Experts of a small language model.
Training: a variant of SOAP for the experts, 244M tokens.
Below are experts of layer 5 (counted from 0) of a mixture-of-experts language model. Rows are named down (a neuron's output weights, with its number) and show model dimensions 80-119. Each number is 128 + 32 x the weight over its row's rms, rounded and kept within 0 to 255. Numbers have three digits each.
Before each expert's rows: "raises" lists some tokens whose logits its average output raises strongly, later layers aside. This comes from a sample of Wikipedia text that the model never trained on.

# expert 61
raises: "ized", "at", " and", "or", " on", "i"
down0:140104144160157131156126172119147110137151122129092126141144139108183170117177145195122124130111099096147122149132118152
down1:076087093152114156107140148133180094113125158112176105066098113132206072088199100149096148148104156111119198115098095124
down2:171094189112149142118118078080080094169100122124079143132186165092179100051115123125128153127160118125211126151139113089
down3:132124117094091152162125140153117142122097169184122221164166166109153090112143110169058130098135164107159103152108134074
down4:149135121105029100160063136092105113185084128132139085119167136085086096176063128160150093115179109121102122173142099110
down5:156111108145163212112134108175168103125181119146160132157135075160107134167172137139155077100094093105160061179128094135
down6:149118185145153127115102149103115078132109082182132109097139094148121181172132135170168129159172164125195165139091095180
down7:174087073105118091177177158089123115139099118103193118106096145129139201077149161154173119143184111093143147132107143157
down8:119123197085107096140135117140205106121079122189137126132124134143108120137138106180081151080112086130104153114081101105
down9:173170093143112119116137126133084166164074187086102181115121093132107115118080144145137065121109151123141126149150074115

# expert 35
raises: "i", "em", "er", "en", "ar", "o"
down0:093148134131059173146114134084130169164153085108137108127133148124150076183196166114097117108181166111129145100152140070
down1:155154085131120113156131126135152116123136143049149118138140141096081145151107165105128178149117175155106131125135182143
down2:138140168156132188095098204137061061105118139106184204109138113187167172162120116150107133138044144111100145105101146112
down3:118128076056125097116172196099129168140107067158117104142095101118132132078103120185136104139143176092149144143106194170
down4:101195160122140110122133116151094152126170095159035116140129132137126122167119148134122129145148100174156167105141154157
down5:191123122126154139148141113117127079124108122225142175144153107140145134137186153179145177105130142132127127118136157149
down6:111163123099123128137121139112158118152096081120177133117105111120083093119100071104094179153168099151145172181110118198
down7:077149120136136179125089140104161172124131151157107132123164075166099172160074133148121148100145167034088113104165107184
down8:135152066188167160058073130151042156118159199166143132098126140171150196084121132111145146168145145158160148124093110101
down9:135082143120153102089128087107157070138101062167109129135156076134093098081127167122132127187061150156093146097138160183

# expert 0
raises: ",", " of", " and", " in", " as", ";"
down0:168109108127154100137163194122068160092191073120142087160085063114090119102087128138125052096115130075077083146137157075
down1:081070054165120166112085053134172163158103129142124150114118178102101187142177061126128105122153110144108185143094130160
down2:097118114122104129139172149098185126171115132102096195153142114145152176151153081094087187146111146120161096161096168119
down3:091098115192138111104173118160122123099125142121098137046096158076095112136141190187090162105111118139113109112131118144
down4:114081089201113130056093170054112141085191153185170142164075146113117147138130178114133129149134123081108120135130130133
down5:166126184088112134102135134164121167157072081045101091129131097158125125131151114168085093109098106131098143071134199161
down6:166137142090101156190133074126126125163122108118172143129134119151131114116132075130175098146078061163145142127158079057
down7:111124132134112168122111035101120226136119140164070074153107140086088155081165127176133113142182115125119160115167124128
down8:105085122077147205118108202174111166115213160104136156122139123178122125083093119149172136101177129080160169206077151143
down9:079114048112104124170131131125107095079109106171152111109040138121173159124127191100097130127113142143100138117095100118

# expert 19
raises: " and", ",", "-", " of", " (", " "
down0:126163164125165174139088138147080199158154122199120107132105191124172092126149118132085152173108087072092145132058189154
down1:174125110146126129123118115136171109150123116106124158145123068169087079090081154140169155128156101076045186189128088164
down2:171096087171177142170148147162130126151128168098153139162144186090156111094091066134200147144094175156133164133161104126
down3:131100147054129195136109112145138101095089139152051133101161187090135102153134104157178124133136163114124114099177193110
down4:130094117091092128152091214079132121162091102161137087114086113200144148123109129175186086113170166148094114120207141143
down5:085168100082093149141089086065098163109094130155169140133149085198062162147119048089127163152162107165087142115142166101
down6:108168134134170114144149120147124170094154110107133178099090144104057145151122122119224124055114131138142104110176137112
down7:129087152111132084105158099126068119161097151153097141131103143077157120085063098175071094105125129171184143165102082088
down8:161120163197112130117075092129149188119160149075143115128098107152093164073183094109183088118097144158060140159155114145
down9:131201151144160126095097119113168096127154138142141123178184067127159175100101136094119075061173148112111108144111171155

# expert 46
raises: "at", "it", "as", "ed", "ot", " on"
down0:135115103148144144186191134127128072142108133138167105172076152160112113089133162202177161090086136145175158105098071136
down1:137164137142105144154084122091109090136137124118094096127133041150130091162064145139146127083183127166139162148097162136
down2:129093101165123147160146191115105143170158155130097128157087056152137155154147062165066037144120105121133106098077078127
down3:208130110118132160097118044141141098136141155142097130096143142049133164119140132160125096109107142189167158150118118127
down4:150097212176109147122144140190144090123172101138071086180131100094157132140163177140146123108102135149091079150155105156
down5:094135145104102138111169141102084133184106126131074128137128056129144116112103140134129090106170137052123132164111187172
down6:122080152086115099178074157172170153161082128114102121147163130130173185170134156116060083072152121169114103126176134196
down7:094093165156119128126112127130099097169091145065083152187108086097181128098107127169131077103105148131095114099148130176
down8:170078106172182108136103112124109104161122166110108120109124080137110128178141118145107177063105101139112121120114079157
down9:077145131155108113149096116166116054188096130104153122117109043083174100086140157148161125104147115153161160132153080117

# expert 7
raises: "\"", "ever", " c", " a", " he", " the"
down0:053154128178055071057086157173132151109107127133195136126102167130098157170144114158131105103135177093120142130100161081
down1:142134110114118122158128132124115046095107141176104140140098068118147182116094130103197110148127102165092156180114094066
down2:168145078103134114171200124116098089120113145161129130142103147146154046144144057158113104090177142170184038160188164087
down3:140174141114152088134134129127131103117102191150106135131166112071138133171114155102122086138069144142166178127139128071
down4:138133119142058149114124108168130114140099137066096094113135102142119137108083066142112127124054191137105116109145078140
down5:165119095164104104095136216161073139124111159150106152129142099155128130169191143140157140129126124126115090150122124118
down6:117137155105176108178087139142142110140132189071109124123091137104140120114098122118118099151155156154180203089166132177
down7:103100072134096116102046140082119092158169094083067073105127117162085112169174099100127131110102130172087192103140145117
down8:116134176113133153082126141137140153147144128167172152207162081166112126147148121135144073091093172180110115105105106167
down9:087138113104121119132087096120140158151120128110143175102103140172078108118147103060061110132122115124118142145123058134

# expert 44
raises: ",", " and", " (", ".", "-", ".\n\n"
down0:142102149158112195140193098147185123164175110075133157084127159142098111158184064101185128144103136138126109135068153112
down1:081141109098171130106108168099158074165123152088155095114070170179173103184107125140144123124140098108093188083096099083
down2:130105177104048100143168118125150133065150161127160108088125165131153178122130100104151111115175141118085187140156131138
down3:205113187118109132109201128179101093144141181149158122157141156107178109165180034152137145127145173130070129121158139121
down4:138139134162182139126094139079109164127167131117129199114098126176146150136127126123087183124170130108154180094150101103
down5:150123099097160173069206163133132142114121123123137096135115067162085133110090139119169104164168130096094092135096117118
down6:119191136092083145065085107123150125092150132125105156149109160133111088103104118138150187141136106149121170134149142072
down7:175164084081111094083127107081139120164120092118110129105180114175131144118217097187149172152086113118090105116169145188
down8:106163128168095145138127127122145186098172153191149160130153094166125106137101093117172090139180110158125129085101108154
down9:121139155151081132159124132095153084122120126114160171102131120135092171151160080096062125153150098140095108126126238154

# expert 58
raises: "ed", "ent", "er", "e", "ly", "."
down0:121109106094084088117146099185131056165047217100108156078156078156171165073082145150170108126111148105081162081063161117
down1:133150161105154133129131173099153143110157196129159204107190081108112164132085081184080090140083150093118092116110167153
down2:116196194116140158135160127128145105124156128114149094117143144138089147144104114116146115160191076170163099164101119081
down3:151156185173108134148100155136138110128077110124113128155100135136158112122128067163155132098147123069114114174109159124
down4:136182099152152121150109169076158110087151088075101148160179185112125131118128110210090162130143150121161119119096138178
down5:074104167079109146125053107161115098176065150164096127109222112162150144151124119144175150070124193133065133140101133112
down6:162132117109154108035096145127153131123160120160127057201141106189133163094134120162144101104171137177122173192066117120
down7:192123140176044105108201197129100135121121184180126082096152101036071158114157125110150089058138114166136121158147084112
down8:123086156048147111188096125053112144092136200139167158126090168150120078124155146145112101132131121111141177118112162152
down9:127143135111136204217143105130121108152133111140118157172146143089108113147193161144148133097106145058165218141139127142

# expert 26
raises: " ", " of", " for", " in", ",", "."
down0:166121065130103105205092118144125118135098130116127127093135117143073123114110125165160091112116155146090154123130120122
down1:086123099096159104113088083114093164140137177160152092116152157138117208122131131140146135109080118139136167060105105180
down2:148116077148078081161158140101102142085140113115151084173091084109081109137151132189186192088083134139117090177129131109
down3:147118107155124068093123082113157140114175107046162127102088122149139136158153125090196170110057139115107122108080112134
down4:148132066190189079180183108127112104094136122098085135133157152063097109062116162065170102124100101167075102110107165180
down5:126083055082087133112125165151104113120099058166128114074114114164122169154135172153111115158105146095044113153120167096
down6:101177141106145109016130154122168126101132094143104091107124083152107066087089111131117138107114081121148132124163170133
down7:124121126137076109087086151112160102154143178098100132144103086113157153098103118148136087104089042105099166183135126155
down8:140107092071142085074101148096111167171145086129038155102128123106089130131105090122099171051119133140109134198126095140
down9:134176150105152143183155114126082093133068155110134136112128090069089090136120107138120131181152101069149174139179150081

# expert 49
raises: ",", " and", ".", ".\n\n", " to", " from"
down0:089105150119147116107180124088160116145174152154131124148135111132070134155139154164089111132068133131172124160154094145
down1:108159127141112128132102116134101135132082071085098053137125153155115163151131084160151145117087128063112164107153144129
down2:109143187089157149162140103145099164094107160108188098105111133105121070091074089130106077089123121169146138115203134116
down3:133180089125100147103150203094201080112139187115129117119106087165087071152138112105116162160218121171090118148153131133
down4:128128204115143113118171137153173052111125125187111104117060106143131169119110082061137112124091152121170153211147098183
down5:130073146101170129124091124117161162141135121159114151129079149091136123094114116111078123129165181094096099132131124082
down6:160088148138120101118129119206108118160072131118117102153096173099084110148106104138124112139087153106076136123098135099
down7:165140129112136155151090097168093153169081139120095153148182101079205069146143156129109175192122143127064173121126140076
down8:121151196119139111076112109088138157121118075177155166138125092156131136104081167149200142110160138140139145077111156170
down9:166180114134146108102139146110117155122116176102174147054108114193127160202139183180146104150146122045144140153160141100

# expert 10
raises: "ed", "ing", "ly", "s", ",", "as"
down0:167090181151125166077123128150125170076140133146117099164104193139117160140172114160159082150132095141110127046088049157
down1:125130130157121140161114069117108107105082111188099188187118124090130154103181174173119172093137150092110134156120124149
down2:117123112118089083101121107151175144181126100114079113167100168137114137100085093093118179143098158151060159143153090138
down3:158036135218135161137133129167102124061125104187101117109140079157133113127060077136183152148119142150163149085098065114
down4:150090174147164177123144153096168168130132132136117190153155129159129140119112123144101103067094104125207113142141160132
down5:109157124188183077105144110091161103131147142168181119142105152117162142168131154177115165167121119138157129145095162173
down6:121088129099112140116211113135178066119150154182118182126105113105085128105132101124147087124097029153124065099111174088
down7:101112142091105116119082154139174112114084075160135139141124118114123123118111069104127146114102183070055145144082113157
down8:098164117129116112155073112143151118154113166112103156129159145163158095118119164134148126123137150106131141085109134101
down9:095149159065101105144142076190115080157090147154122096132100162154180108177130129112135119163096156081130117105049094150

# expert 62
raises: ",", "-", ".", " in", " and", " c"
down0:144103114126197093092161095120105144073178130123080164149150136137113160150133077083071141107140118137100119115101108141
down1:096128089121139127176156158086142103093116108161124135166133080147118140149073116104170151087190134096144127079166133145
down2:092146125064127106124089054131136066127152152137142120176126136128112163123160215071112088172058127121168120144115119165
down3:148180075116101150134093133156128206077145127166137162162151146151118180135115098138084136131103126130096112114175162094
down4:175133130184105113144092105199103112096143123145107161195105115100127143181103126126068183116091142129123145109063106125
down5:134107184198137128148145136110122179127171107145126144166120027102070165189123153149156127146160158139165143134103107119
down6:152140124111091087164172063144123093123203129112087104192189107174102130112130141125158098105165167097075091135146125126
down7:120128106147089097160102029097106149123111083179123071139095176113128106095172139113186130117162147119093140129093189143
down8:139148132089141159147117112140141169184088153107186150127176140178186107053102066075116076091144141116110086087086159134
down9:105116123190126166081137171191109185126144104130122113138154152086172065135116126096089158122147207138160062147140114153